Experts of a small language model.
Size: 10 layers, width 192, vocabulary 8192, 20.3M parameters.
Training: a variant of Adam for the experts, 946M tokens, 7217 steps.
Below are experts of layer 7 (counted from 0) of a mixture-of-experts language model. Rows are named router (the router's row for the expert), gate (a neuron's input weights, with its number), up (a neuron's input weights, with its number) and show model dimensions 0-191. Each number is 128 + 24 x the weight over its row's rms, rounded and kept within 0 to 255. Numbers have three digits each.
After each expert's rows: "gets" lists some tokens that make up at least twice as much of what it gets as of all text. This comes from a sample of Wikipedia text that the model never trained on. Tokens count by the router's weight.

# expert 9
router:198119122116125106134148119126129117100135080123138136171131092162086129163106122117135124151182142149112136138155132146111138159112097145112093090161156111146130164098083105099120099146142165139110126157129136149182126122183124126123112129132111128154129098103105102126109131123095162156140142149101144103128137180129182112154100136157120144137115153159116109114154146112145086104110150127084087140100111088137151114124120118097118124108149124122085099081146133118170134158165137106139074099131114136148115154151165148167117141169118134138152107138112080166097114128150124133
gate0:168159118135127130141186144135125165162108121108139192138149127152114112103111152140125124147127134096135095119150128096146120156159109108152174095122160127095103108143134096102141088121102091124119108120139141136137135118119120140146134140154104141131139116102124106111157115176175127134165111114129085125095131121147107130146153113164158122085127116141090160122128096122143088138158109147104123166131157093113094122073175151087124095147136140103130140134181095140128093122137149169151135166114170108132125135099152162103166092142113134145155171162100133129104104143121073090
up0:118137088132132111147143166118111108112176162118094134074120128195094128116114093150143149130125138126119112143139131121082149114141124161083155138158136124117086148106141101174100114089141118117078059136140140172112122093150159118153113085105144063100098135127157102132082141124134125123117103069124168111149181171118157113149115104129141121145095112123124124126122148106127159119127136127125116148135093125117133103164106127085137151131126179125183115167142164142129085102122115135097101166126123139096122121129124147105149139128119141133128112145095135135165117124123146129
gate1:163096118146137089140177110140180138118104153105095084084157170157106115123145138143128130172120149104121103117111145097127128164161102117138134157122158104145154131138140117128107108125108152134092102126133134164124128120100094145108107148120149108151113124118128121153080111140153147089110112142163100129100073101135156156127180118172144080113183141131129141087106127135148118130149132085138112133133116101127135101124187174108111148150155077103147105119107113177144126102100132131126134117148098121129122134187123129122127138113127143133101079147172158126120127165078104120
up1:119159140137127146154094138129147113111106118154092159068137147117135107111136114150121138150154103127099100138129137144177115130165120114178102120147138095147201111157130094134144090124168107124158172098106143105164092138090092124113132148096140108132157114134131121104142106139119157133110129155147130097114117120115158140190143125148136120131104124143126104095113144107092151088123150132135171130143127080119171069087117134103177105171135112122131144116101110121118151131110111098100144129131164157107152084118119134178162129113110100167121139152146110097154174121131102141
gate2:176159105120119137145169111104143149200139112135139152125096116095144100129109143124096125129078169128110121075159157089151110121147140098127105133126127121082103132165158111143127131128087127149117144125106137131148113094087142149072096105133117103154141134149127132134125107157156148133127154095151099152105092140184136150128098168136127159135145149147140143087097098124134136148171155117102111130111139130136105066120134139143112144158101134098162117133153087097117155121148139176129111122115151129124107157126128146072152163131120136140131135135160088133127168120113154065
up2:127134092138149143093096107143108117069127122142123091126108140104138169080074079147163140127133120124130092156152111137105097119144115122128084128146122091132123088148148108141119079079138128164146082157134141132124115131117094071110135101145152146171114135168133115178120118124171164167133119159129123094130083087142160138157112137116135137121140126125148074107089146160103079118155172137161103175123127131149134098126106153156132146138128128146153096117138122140133142145114117115131119167152106168163147178106118148131107131129072122128145107114128145135134139119129154130
gate3:154133118141177161143139149118108086166134134108177121131131130098103145168168143135122104152146145098133085137151137107130138149146098119111117126116073144156151141137133163130112125055084146067096127149143103128132157146115138131098068107146063179131109140155120091114137081156145097149143183096130157108116149142114114131094156136118147156123141147101121140131131119138115107106178110142125115124128125137109116099107165130121106164146131114096104121144141117124116125121175145128111152124141147109170135180100139087113138132101122155133145133145193130143138097129130141104
up3:119125132120109120126121135150128163096139116166155118158115102149134118150099142126118133127163089132160139150131123143105120182152125116143118102135105104077186143161123145158097127125076100137116121166168126158158112159127120119143120121156084135145131098104102107120169091158112127108124141188092130102099137150115184119104126143143140160086156115149127188137107145124130142148134127127120136107104091106135168091101130145129160133128136117134099115126126118180167152087090063154133130105159124119131141124122098104159123110139151121130117089160150087155080141104092104154
gets: ",", " C", " S", " U", " P", " R"

# expert 12
router:111098138138159138115141108118148121175136116136128139156157146123179141100143130085141122122109089116117123116112096143139121132157115120135110139087107156137096115143136152098119134124148123129147121113101142106118136136136108100166085117166142088091103154161204117129094155114123135163151126149112125112139152073100127175081124140103118106141160108139131151134132080101091151111103162084141147083142134153107141135118137112124099106094120076139106118145110111111148142126082114135101102154104186117124113131167114068119094131119183138088112136161105112133140115127121079152
gate0:114118155096174114156159106087143114158093156142094131110151134130130105111131124146132141126078134122119139136128103154129161142113129098118149124106124157138131160096115123096116117159133124162141179145130171095160096130121099142155108096137147121126100125163157123092122067090102127149138168121093157124136095125124220175103133136135127118117128137149131156084153126106116136126132151124143124153157072121146144122132180130120120094111127118118152122150147134181162142154127115104108124161084129108121119113154140110112098145084134079163080150124128128160122105155147086114
up0:141122097131154097114121157105146152091107144116148171145161120095135109091135136115142134143111133124151136120142103131137127196115124124117150153145120081103141177145146123118076107122140130156104096132149166141206184154121125124145152117148161131112148107108146124134127101111082121138136157148134088123136097131107172142139068141108116159152160156178121136111109137139124106094127095120145106133126109133134129080135119086126139102151108117114149090124159145145182135134101119142121073119094136106125156189128098108159124149133149123159080117111126121159135115153159094133
gate1:095119107149138149174133132162157143158139104113124112131134110109102120113134142110142128165146120162137114126133141148154144164150113125130097107164142116100186166086131126135100137139130170122103118131149128140120176107114085151135137112115107117120100149128139199087103122108212145150148110177052146132143092135106120111094162149116105109183114099127138124145135111085146119136127122126117149146142100067128148124144156161095133188139136092106144078132117138109113124129117119143110129132139138089127092123134102151107158119111090114132129092167104140117126097128142132130
up1:112178139128106153079106120145129104120131127123105111098086148110103125141136148146153113115135109112113113120136153128124126100130154162110121163137154154121156160104136115169114109126104113150145148116076117136125130112097107143091142117144135123154121137099142129160088104140118086143140144118123112127159114130140095093104137147105132121093129138113129137105123141164112150099190115134123107140100124164152105098134108122100160131197187129153105164096116119170113129147173155102088189102168136080121111104132094102127103150118135160122163143135142112141061149116149131196
gate2:088129106098143121136166139119125178173131095105094148128148088145125122105109141129120123136093124089104170133108104145091156102100144148173112122131138152138121122115134120120115122116123133166100133147133133138141127069160130180119088129132102145117142158151172105188123131148112135118146181176114111160136110114162160092098104120165154141122107136120149128102110101120119125131140132105121110125125072097141160107134173165127094152131124173107172116098107145122114128162133166129165161133124144130087107100133170134077087145111110127135121176145105091146156138145139103116
up2:134135146113105139161120161164076135124173155100164148093118121161129104172123098151110115096107113123136140152151143104190117185111099116117142143142149098095128134157140121156154133113145078138155142163091152139150108152146072110138160120151120152117114118139141101146096159125102131115136135099139108124105134139133106078100127160115152113106074099164131195092101132127106120122132116141086114128156124153142103137121107111102115142123134142133118168077108068151116174128117133122119141130172112109150137134146152131103150114133132125134128116131072087138165150142167138108
gate3:105108133135133153109155116124095139142136189108158115122088114137097109152096088145171138060136133117092083106119136129102110138125123108140073124120137120152119172096093088127135127106144123165126140166112177124125152135146094101097089138100162163109083140162149136133088119129119118127143144143092115148143121185128161155134131170113121169144079159126123113123065114120111118169129089109147131131158104130124136137104137103142153122107109192119155128150114121172131138120141106148118119107140165110160152150120169136130137108100165132128095140157100115125139130117157137103
up3:103145162144112136158148133156164118108154175127149082159119133103112150122123159142103108160150130127145144108122136184132126188081104152076137150134132077124130138133105103069122147090133117132160108148125066079167132134140148161147109171108086139125152087113128119143107135154162114129096121130145127085112133126104112138096132112137163121125162170150130127170111102118120153115116146141116136133140153145082131168124107129132147094131149125130128163124136128093175156090086107207152152121126090154131125108122105138100117122148127100132101125107127112137150130123111151140
gets: "s", " which", " it", ")", " that", " It"

# expert 6
router:117165152117095096188149147158094117128136148178120138172103150079120087151139165171130139089159113122128170131118124087142144133124134114110133138168134075101101125116045145137097105148132133116126146123163118121171132124173113144126117094114133121114134096114132174130132149113113123136069131117095140107141159133165124114122099147147085094139128156111136084172144148132127130175085108109148114144101079144090128165144133145117126122117119152139147109060152127107138129149141135124136158130159126108125116144105116157173170122163126125121111121113117122129134141149126145134
gate0:119097162102106134163144158155125201145114121112094128120132156141149169103135153128121106119157147093126080150115114112098157110124118153140145114148124159103137092131175102137104144103135119125125156098111093135141127131127154132111154154099079155180142152140138117139167130120146133162090117154135083071136142110133108131100096115136120137170134084157100154165116106151135143174102129143130178137130089157107174147103158099114180110126107118122140076131113105133122097105180114104122128135100158125144135108115123127115121146115150104095145085120102141155158160094136128130
up0:149141122107106104138160123145151108106137116159136146124097136097150112119127134153136109142128122121163149105149154199089106160138112158153118137201177139139117128125115110146138095138138148158109135118162139107132135083198119111156117121133133130103107096095117139147134110133091124085154120141119110122123168147113123150100158109113173131126115166092089107085116127159108110153133172154126135123130136134098121106152166132145152082132152144126085147070101126174117136104088102129078103120135111142125128133158112145159123171155105093134123107120131086163119143165102133161
gate1:115144151128148104175115091157104154154155136104150111105124140183083171108101137151128120143137124105125164116132116147138115107178163086136112147153129174139136105162127110159118115062157117092100140150124158132165177148100097132124113084113143122141110145139147164148142108113146127100102144119157130127109141119147132141124129132114125145150178093163106120139113144096108111127128114136126147127134095115089136091121154089111200113148133106109143168115149115102143129126100096151112165136085103158129143120133105134151119108082081122131113117127139151176145123136188092105
up1:114127165118115099116095109160084156093110100145095181116110129142136091078136128164113132149156110122145156147127103137176149140122148103161128170142134136131138121119149126112135109116155159147143124092126146145158132124106119145107132148118124167099189190131124102153151142093107170134154145131116107114086073130128133139102154153117115120083133111130113112129129125130141113101188106121129123141099157115099132096126151104128154091158103063117153128141090114119118145132127122114105164130142155149169100153144111077160146090101122160137110149138132180121161098130165118103
gate2:115144156142105132173101134108123116127119144129129164115100100100102146127180165173159116180128150130146114108124101117071133115153131122146164116153142129148112100135107129162133121074101135111122152111139130152128131125118152096117136193138109121135197132089120173127174170116138121148092130141146125094118141090114119113130092154101130135115109135138142153132121136117131068138100114117173173114153121109117151089102144081136102130156127167126121163116111118113113161110100120122112123120164107153128112069178125131136111105113171140126108133175138130140114083152135156090
up2:153170149165129136127105160160156120133157139158069154130146100116119159175113160137150132123129123093121159120114134105150106102131127122176122109168084131089130136091158101151134094167124141143142137136152137102137133131096124135130130127116120142177129100139137092089151094109133092122145127108100131133125090148117110095109148145116153145151161098125168148093096133131126122152117124106088141160101121130110136149161128115125173093162134114122136154139194128109080130146112172117053145141147122087115061143115077103145134131139140114124129119148124148092106140101145138168
gate3:130123124160135081133163150122119131125135157149121102110139140150125128133103143137137125107093140147082145108139111101151139123094127138094164157136175131108119098200163121132107107120093104131111162125132151094141117085118128104130111107086134129105068133129142133140105162128150132116105107148125155138109161151117113107107155168132115152150174099104109151155151145143100099146085112163122125123114141111132140113138170100131147089163107184127135127134158050148162133167177113165159124095110136112120090132177107155091131140129119143115105077159109137101118131132097126114
up3:106172169137132143115168080104105126141114123069141103129136117077131108121134131137109147112117121089122114162115079129129144134156116136169110145115083094170172107088143110101103113115157164144128154151133132134083156113139207132086096138129129090104130106131123144150173132179136113131178153114113125139135122123136159123070130123125130134116187121145165145135094087117119152139127143105106126139116146115120114138141124119129138171124138167137149117128090136084105095123147132092141118163104181105120165124130116173136091107137134156152115127087149125105131134109113123118
gets: " a", " with", " by", " in", " an", " for"

# expert 7
router:091127105173151122113125112155101155101111100105124118165150075147128150116097133133121103143096163146134078135139156152109131116137113209151122121104128124201159157124156123142154148102149137094132137150113104147094142155148145121095112090068141173136138114106129115151155120117128163113134123136120101119170106160119133142127164094105118125101142105163114162102142123155128093123147146140123137128126152101123141137134182145143113129151136119085157127150096152178100131151130091120118095137095097106158147112122145103117051086122150084140150119131125136151141129140131130121
gate0:071112132124141147153110157113086176099160133095127160096169099117135117139135088128129120123117152151114090115174151145117118153158104122136119138090122133136167152130120065148116145150133106139123120149151132115128122124123121130144141146123142142144131148135105169164140140138111165132062168141114124125106156120135116128141151087103151115149127082103149109083124186129160132121102139112135111113122185109111150103100124108114130146120172130105146139162155180137154073101138144134153105098144159120105129142122124156135093105128202119153111087133100102135151105123178116153
up0:089134160130158132157113133134141088096096076170139144093123106093133096151131130140094124140139121120134134166138148102140114144127110129135136107143115160142168159091105118097100140160091154139107114143101160144142131171154149096127142142152154127089115132163091126095126149150113160091084114130134121128115130100119125136103126078133147143145138094107108144145105148123114096094158088101138136164147151172087155071094178118155146150135105167133124087133108144162172144122132113105144116130121146111120174153128173143118120138146113148121089109194135143110134101137175114118
gate1:141152145138138173158170100154130155124114133120097142169147127115085108106128141127102106143107141141131113136172109140140161155092135114138117107109128160070131107088153122136145113087109134121162127099136089139110130131093180091138151126138143149124149143124138122151170126141148101115140149164131140105135148145111169145140115154089159112136166144151141136187130176084140104129150158133142148089104128108114097145091120098124108130114166134074152149124120108191107101117151107171107152129137132162130116118101118087087104120083108140099132142115161123130112089103083135092
up1:085122141167099132108130121124129126129153158148171153126130127134139105145158130101126133108142162105060107096096128096129189156180119147134125138096090145115119120128128104053143114152105143106192105133132125151128133133125133136114114076079129127151080129173123090103141131165118131147140076111097121111121125125148138136135154150171139154099135109102108110101125116079137120140121145117125189191129174109128132147184113130136162134127119134131137105134141118125128140184137140129113104140126106112119111111143155134148118121110122135084081145121145130181124130098126108146
gate2:128102108052149142150114094165145116112139157090110095118138124122154139146142188145128128130122139169154125091143130151178143119144119147146077099120131181106157113134114124156165146172154134149190111157158140104108101131112141109150117169067142129113152135091128120122139087108165097144107126137128099115144122149112127130127136119082099109122157130130127135123113113133151103168134129144143159159178122092114098122112120099152062135142118104084120122171141168155160094147097089123117116131133127132126150151128130129145140121108080145151112124156130116148095131131110140167
up2:122077151141120106110116094154162151116123151152121103197089161092128161103104120113161108126165130157122103130128129097128134126093141112105130141136120098181096128106168127109125151066135109122153138122161100104129133133132114116110160112132155119144135139139142139123129128151137121183141149114147134131148164128157165118141143130117166125136141109128153128140155137125058143107140120148166132128086109111158122159105175090138120102102089159118135101116099154152098098174169134140112125100137094137177125069141090126127128131116132129124058113120135119088162109112120152093
gate3:140127112127152145113148116133096157083116136158148138130119165158134148137114158149133096132079121170157099119144103165132149116131120149140163135127163089104144149155174139131153130084126118129145127148133069089135137132139168105140120151056134108151160145141134110162135101100158106121133165104157128106148077131143151120145157089147125109135156137122118123085129085073121114097074148110145137148149140149095133111111150114166106112123124120106132131137155146170145088137126140163112152103115184135136097145099129091095111104126169104143177126143144139146114134093100162114
up3:142127119102162107157100119101147142158158142138145128192135103155126113095141106131152125150143147138111142142132149133133076121142128141117161109127101126159164157058153130140083163075110130093144156109132136162141139122126147118166132159091112115163140121122146122149143157074153156091109161115133141140107156128089156088141109110117131088098073149134121147161123123160170134129126126101122165157158130140122134117115089091099094145148153118129130128144156146148096106145124129159152137078112077090109097134100149172135137071113117096147126116135127126125092091134136120139
gets: " |", ":", "\n\n", " (", " United", " ="

# expert 14
router:111096198114121116109100094158118131124131119140128120138114113077148103145135167134142120137173116089164116112143124158128145163158157127126135170158118112117093147161127141142167127111176144139130144184111154114128107112139157104153094103162110172105154096147167141126132167124127136157120113110110171102137148153113135117142133085130137134109115121144156095147137133105101170148091121151113095189126157095132125115129120131124151159102110082117086118161134105114130127129102132130102181114120153144137106133139114087188163143135144147106108124137163130087148086107137111087
gate0:105142143114123130117166089111130128133081134126132119167133128062144176118114133091161097116119115163127105168142174137117099126124115115123135134194142073137183114121162150131084137123153148126112124120140141119129123157126125133156186094160140142132134134117119102093149144124088101120119129108108115131090147173165158153126147105088150123120144137135091124171097126120125135115110127159149065142129146138122163118120133120113131103097150110127121109090149103156083111148161171108122172141152131104174172114145119166178117160096141162116164118121119129103116104118143123113
up0:089133137135119135108133140121110140159167135114105147109105134118102151113119136109118129140157146123105147175157155160147095147142134070139111095158164107080138097112126137128167154156118128140094146129107186126129133099158146130132122135189121108156093108123111133113112156160117111137173134130128119148103133162145132154138075137141131110062096095149145138119173119143121123143120087125086109127157137121095163128137153091133118070100138096124106124164158154143172085139131148109089150105117168142160127131160157140138124139129129080093160127081126127092145153116167126134
gate1:168106112115161135141142138129112123143159144075134140162123127098147132149116135121133119121123142140117093148125150132108094111106140112144160140124064158155143116174133142145096125130151133096074135130155141146131071083125118139141187140163144132141136161134108120166155122130083130130101152106132127128123164150114124135138111079112144164134119136139134130126136117165097089088142138155148107148114189118086152150055114137160113133098157136118152127082116102176101120038120111138132140140106141096117162151081139107125127109130127139143119085119102135157119139136104125134
up1:142128140150118147160143145150130140068118126157152157102118150129140114140136139100118109131131127114157157151069108137119102094105096172132093083106110083138139146135133123111088122162150157125106081122097114167146132121091089105150142145145117108176113125151103130100108115138154103124133130163130108127143110117103115149129168191173117103137134137114138184156124120108142129139145167104162152081147074114121170112097142106113121121123085137165129148132110109131087137126112152111119178157160072138122109105147116134114106128106115118136145136117117078089128114146116087170
gate2:100134127106165145143121101118106125153144158181154099132125089105159133078111131133154103193086132122128106123088168105142107119133094113089145158139154121144120120143149127182125131115145127128114155142134185108123121120120099102080130136142147154124140138113130098149148159118119120137111122129128124158124120157125156128112127067135100127129116160061134133146130160110114182106133122152145139160095129112173121151136134144179145116164144172121092158176154108144135100085070152152152106082141127135149135101107128130110107144135142108110100104136140161123080104135153149109
up2:136131095145090152148137122149156134141142135121112155102087115106134118079161132119115123122134115148116155118142147108152102182117090099149153084118152153150169121135137100099146099076158111116150139135107125137116116118145150123178146095114156112141131129086117110114155108115121151107101204152109149136105110131128166149136141089134145101138096085127107110104117134113152133100108099125163148146130109120150162145091139104126124096146166123133098125134130117135095113090116120132130154098160144136170100120095145160182136167133089116132126129136141133181134049178113169139
gate3:150105107105136150156115080101095163143129106140118091135083139129114118149139127139138121149134149117125093091117135172136126141096127098127117169145116083133129117151136124133160162072116123105180142145146150116145138110142147142154140115084111123128144139126121125129116138118136130127135137081122121162153152159141096149112116082127120168170116115098135139140082177101106123147110104138132187114119142120177104130090161148155123112124107108102125136105142103165137143140113180150133101088125156127150088107104147148059114131114132118142133176198153141103106106141116189113
up3:179123102105120123150135103142169117159101134110125146144076114123107123123144128121145158133135139175076124136134162131117114124104153147148153117136139128117097155176081120123139128103089111106187101131133145135132102087139104125142142045108064130116126114106126104172122102135124116107115074143093141117114125143087185106172143118129140140172108140113099125157157078140094190154111116089131137134148112131085151135161142115112096131131117128158098114131150129142130127110130100153111107122123118087114164133113117123118121155172154126130085101100145096143137126149122131142
gets: "\n", "|", " |", " was", "-", ";"

# expert 11
router:118128157124106147119126114146112159168170106164098138180128121100099123168132120147100114125107118138132077123098141077128146149101140135105139119110120127140109123143115139133143065150110144134116133105135143107090112149143145122097151081124110111126113098147115138157117186095133114125142102140125131123165159147170118130141112121159135118101100130141151114158154103097169159130113145105144093106151075100102131181118124155119122167127136132146119137180143155111109123138153146123127149072156122121108101146157079145127189103154147129095138148124124114119212113146120170149
gate0:112110117114154160117150087115160075175114132148094121164120115124143146131131138085154107147130158139120111088134147173167117121143125101136132100140178125153085148143150120132145153148148155146124098084106157158119113120112147152141175081157094114129158107147159152130124124123166141111145115098093113145119148127178151102132111147136087110137118117081116138145169098171109168141173080109143092094155145138110109119148116074104108133086139089125126141120134101143135125145144107117109154128112158132177123095125103082131157137146146112149130144130105108096145124079134130100
up0:135104085120153131176080123121138124119134130142095127128097123131120096069103131128114143135173137157110161099095135184097144134134131130090151097158154150170114136127124177083139162144120176135153124138118096168110137078135120111128103138090150122098157133092106094173116114146138093151080120163149125108125177111173099141097133140135126102131093115139143119135134158090098126112118161119150143115120121105123152128142085089103149113131118100115147078093086153121119128169124160135160137142107118140150137145102157133120119158160120130156142171130142133160157119109145166133
gate1:140202145089150102123123115169131089165137101107129140123164186134127142098104139152140110116155098128111117179117147106135125101098169132102088098114114107156155146171095099126147060081089066151128127082149178124147090130140133099141126105098139132121151136111135153156139111133118113096156135151118122118136156175107151159130143136135129116107140143164137127144119096128138103102138072158117124098131125147125145099084115115136126119157151129123135166104139131136114113127138129105098173134110132126130148140123175159144155125116095177134114143141157101140103116116111149159
up1:162152193099084146123127132141110114134127137115100168146144125095116122125215138119130127144153135124113134146107117104130121114145098171105066134116078143121160122147130091114161133150106123111163152131135078130107131146087189115157140164128110119132156133152179142117125125132166140112128156117135093138115116099132106151117108118125103181117100106129124114132174098158096118137118109169122107129145140096107116097092130134124125101160070129117122123115119117126144150111125111074095133140123166154179133143126143147110137102141092182149087110115147144129153134101123141161
gate2:124152128160108145177176113096142153129135153121092148125099129132110150139130123103163086178114123131161138119088109124124112160122117131143131155188109148114110114126158145155122115077121156112182040151157114162112154141127137072116118142125152135121098138099095132139134153127172146148158111136145141128098151112132170108124142141093116136094115127143145139107155127113104117147112135119134153116118106091130084102106114102111108100111112177123100155164125104107149128147141153115135125146171121098094062097143133131102151147141161153113167147139113143136140109072145131144
up2:146126149149154101153163163118146139151106134105125111154102137134139129150157075063120118147095087127141131121108108110136124197122117095099133077139144145127117146141158129087143158124112123128141095099117131118166140150137124139139111133109168102141118119140057110120175137140125138168175183127123128126135169127135153145124091135133113113112125154173152112159115117131138135148132116134148122098101119070151149089093147124087089054081121138136113153129109167156170130162086146136120147143147140151120105131139113156107121124108139129090118095116114165145122116109149122112
gate3:135097138140114132128132116163108094121094102123160142121097145109101129164112116096129105118135169111143100116127142110127141135123108119132109130151157164086130138163143101139155094119098141167146185077121122121166154115144120083125152151072141119096165156139077110128116080166128152144106124097163120149155098087095119087104095137113155211114147182160109123148160139127121117116129157132132147110148135103150135117091105111131115132095109065110115142121154137137174169172132157120116157127126130144124108141153138125108113118109104153113123141125130112126153143091156100149
up3:120126117127111123152107092110155128158137113115152101158120118146120132151165094081147131124147104125135116132152126108093145152134129129146133121132082123106128125153098132100096110111100127115139115109165113156154158173141062110134119131104116141093109119122156157056160144108109117109167126101074144105111131139154164132127136137118151170127123128141140147158128114154185102138168128136117108089130132090121095105145118086135130107089158154143116164106165117165121108172108136169137121136165137128144154148147158139182125117099055109127135104063136134153118116160130140154
gets: " and", " to", " he", " had", " has", " or"

# expert 5
router:177138128101084136109115112073117135095202127123112108103107110141134104174117121131125154153181171144146139148108107146113150107139107117106128122121131166099123102140110132132126151154145142178101129129145144093127110146102178123112136132121094123144101143134106117131121104203142170127107168123145159114123110153126145127144111112142160156093089126106160105116132130133140165146122117133108137126092087086153117093117120103100204147111115122128087134128161123095180109143097144123100124112150174099110125138167128122102148156135112127099086151109147156105114109110116141116
gate0:109138123137148085159137152119112125153122116107140135120147129088129145112130103109140153179127091128131109076184141126103102117168081123157103135142096181087112086081103153114118096098140117161126148124144111093119132149108139105086139140134128080140149119162161128124134099104121161119131142129089149141120089138128094153084075136108104152130140106153159130173090168133148152116138067131153118138130141145124155138112127060127112090097120134146102127156138129101150148142122137097136145099112101099186119124147125128126110161113138132103136159136167161111112145124124127171
up0:155130142142094133139155145123156126100075145115100198143154120133108148165132153090137124157135119141123146115147076173112188124101100124140163141093147101106091118124151097094111154114093128130142124146098114141179127155132119115118138128164146116136171111107138131095180083109139080110095122121140156103103128110104066116107097153120117128112144130119139145118125148099127141109158180126113156124114173115112134089141111116115153098142127127147132145078154146140096142144139161138112147157101111114128100121110128143109129163112104153110157094113123152151099148160128178079
gate1:116146135144138139129120142127127095132151114145118125116167122139121131135118106147121128130092098123092116137143097158090125101137153147131177099143137182158173145156124090154127126147126150123175087127106140133109114112131149083088110081131121112133139152121122107158184086130131153144112173175155146135129125147104120130121100139141119167132096131126164173091104127125124092071157169142126136076170103140143148089109135118133134126112179109094124143137125058122140093082125086126143128110097143159134118103096152102132098147141093119123138149143134138185102128140095135158
up1:118112149084134119128126132154078177127110077125157127158114166139146121144179154126116103092168111113169116140148153164118165125122099168158112121147094127129106152122098115124148123136128092106109168111135127133114126141134105138141158130180137126095112117118137109111106154134105099107117109119084109133117108096126107127162106108099154170140162087118104121156140133134145125139110130126099201152135154145092126139136145137154145138107109154105137160147164136092172168128075087152121131122109118086161140131134172126130142127144115190138127099149127134071091137109171138141
gate2:163141134105121110134137116106127135100108110128100152124150134130102143166210156098119100125113164138108118099107099158090125141123120138089144150136095129111154126137142130105149109114121152108146108146145119093141135109075151151148120121149128093158114119173125121141111117167130117112108161163111135119111142133103203145109152149098099125117165114132156120138091117136143150144163117134162116065162217150104124083108101106094133118085155145115157147124128157133133126164088115112113116181126171143139141152118122125132153146138121164130110109182120123099110131128103116134
up2:163118103159172144102133128093134140140138107151127098121169147160106152126127137177145120132112107090115119179122123109113112139107097106140095137174092181127145118134138154132129181100167089109124124098112090107113130135133131083084155107116172116182119105133162119155154129095151129142143147123111102144156130154105153108138102136169067116120087117092177125135134158146118091128146156185126129137120108115113138134129133153119092120161103165124128147137120144120138093136127138116142156113112137127131134143129089191106115146159111106115132067120149153119169120136131082115
gate3:098142106115130106109158128137144169151113108111134128124137185117158152110139115134120121112144084114151140156133112092104154157108137188151116139109127103094184117098112160141133083144119100112109126139130124157120155129124167144166149116149111084136078139133119154138120111109138126176103155103103139100092126128133130154142069087119147133156103078126088149094115156165103184134098118108119138102137106187109150169127163107158097121101134153134091118119116148123123104153139148131145112139148112114147115091187089127079114115125111133161140141151124134086154138130132152125
up3:132126116117133106159129127117141171092093111130086103130146123145130124086159129176150121157124143116075130102060144132151113112116127137116116181089123094096102152168135114080158138073129150155154141131094102121113136103121132109103089119118129116104129124156128154133117157135135146149150127157133139112114117142123111143118140130181065160159141167119138146116157142127134124124115165072144168106117093131126142129146109120122135097166107177121123106118131208112178157138129133130148128110125126115142112124133090126097100104121129107132112104108188148141112137123119186163
gets: "=", "\n\n", " (", "-", " |", " \""

# expert 0
router:136124145133137080133148127128151145112155127113152121104156148141149160107128139119144241152140066135109129137135120140138077098147165104114098140094072160120098098162155129120102171121125124142139102101126105115139159097099137127129127159105136134111094086144130125101156130081123116117124149142108144117114124092114124184121139182094127124118115150114129139171102111113118171122092127093145156109130164155131131084162121148113108093122134105165146122149129134145104154142073115117125124163150172120108151117157126081130116147159126125108102119127105162097116137129131129137
gate0:155142160120115113097171125132161116119127118109160128120143126126138146095124164151115137129155163067088151122131133104101129149102111101118159109146117147139125098101127119124125114094143134141115138142112132124132123086109082128139131109104127070092117169119143139121134162144176112133144115136124111120093140175114099157118100095105112121148135153182151122148163139120081151122090172145108131109127095138165131119117143102110120091088136102138167181092118145137087126088120097116111098123201157128124103157110112116086122158129090125129115107149127080149098178167127104139
up0:133168137137101107112092130154139135089118153139077148162132124136126114133114174183138162114125131152111165111134108147077150111110157100141119140160159144164129166077112091110120134112130083149117108123149133130124153117091141130111126111121081118113103136115118111137150091133084111125135100126188080128135096151101134101131099114118100108126099150104116167131152094133108098136134116132098095166108119086175118129136136118103117137152100127148154170125135192091156102095132104149179147127093125097111112094113156193142124143136088149116121118136117109116132129124138114099
gate1:139129114136146115104083118140144103164109120102137102150117140117109153126141147133118093112113105093124150158138131159120083112182145122150132150108131126127147125153120100139159037142155126123111133138094115088132150119112088132132162130119075120099132122086152132124130134143171082108148132129154127102128133158152113114129119146138157121139104134105107141132148141102135134128110117147136161166128104166122125112120126103182124177153152153107160137222149147148141115133152191142120182148136139172132121143129157141104139122166072122135109126115121118083118165104121112092
up1:138144113109114132137129133094100158094138142161139100152147127157119102120129125132118131137129135145118108144125129121195176130094113137143129131076084110167155166104109171161112092121074113124123125110125152166118120138100087126105118113103153120155101133148177114139119105127089166118112096135100171143165089158152116157134135148155129124135142113106155150160166140114116160170156176117134118124154111094120127169101116117068126119093113144116109098138128118139145130089093109136125120121127148132116135166121143122133176145078108116167144144087158153195167120100128133122
gate2:069121169135126153114152106176137128164144095140148129150136141121139090093109134169125128188136160129113114131107125138172132098118146113128123123103117107165110137160135124175160073114132134087131100125085106089118109123102165131121150110088119100139139139151164129157136125115098108156137101145148137120109156138136064149155115119131105147137098130102115123086118124133095148103132161161109142099101081141074110134119147157176158125151118117118138136152143105117146121153120125121141115103153063099154106077111130164090137124128108144156142130131183131127156141110083131121
up2:130147146114157110120119154096129143151204123101135114122100165122127124144085131150120101130140103117167108146128132087145117153135146123138114108118116138135103122118112129127091084123162121132123113132163155095171117136128131103136132097126153120122132140143160103153086110138122132097120152117094106169084135161118115189154130141133148125127139094174123154131095119154113093120133091149117171153136100166093145113115161115146094100156135169149137134136086145167058145113127137131068148173156118124094115162162095104105139131124116135137088158199129139137117138102102137119
gate3:189158167132116123155161140122107097123175119127113091136136112115112132135154137128131126143146138093119116134106143127133176126119142103134121137169088102144108096151152122114124097078109138116157107126141179142136147101117167107105142103148115131120152133131108091088157100122116110106193111123157135086091106106134138104096121097129110114137134102132105142152127160120062114133137138139139124098137199148082100138129143114116120153115124137103160176112098133163123143122129169085131099165159141180146105158078154161132115145129112158143159110101140110158154146159109142129
up3:118139189138121155128135102141128107098126100153111102114120144073150127129157160117106133114149153095134118118128101157161160140133145136184109110142071124119112116158151180135142115134099088161148113149089158162124125126064130098152097129126138095127130109118133103087134096131112146108139121099137130101101104104134133120167120120155152127154117098159120129140135127160103119124126111107160100156144165138109130102163159174146133148173124128101134151137103128179120174114177158163112122160132108137108134095072111146103131147102140166136142072107179114141119123146114108105
gets: " the", ".", " of", "s", "a", "o"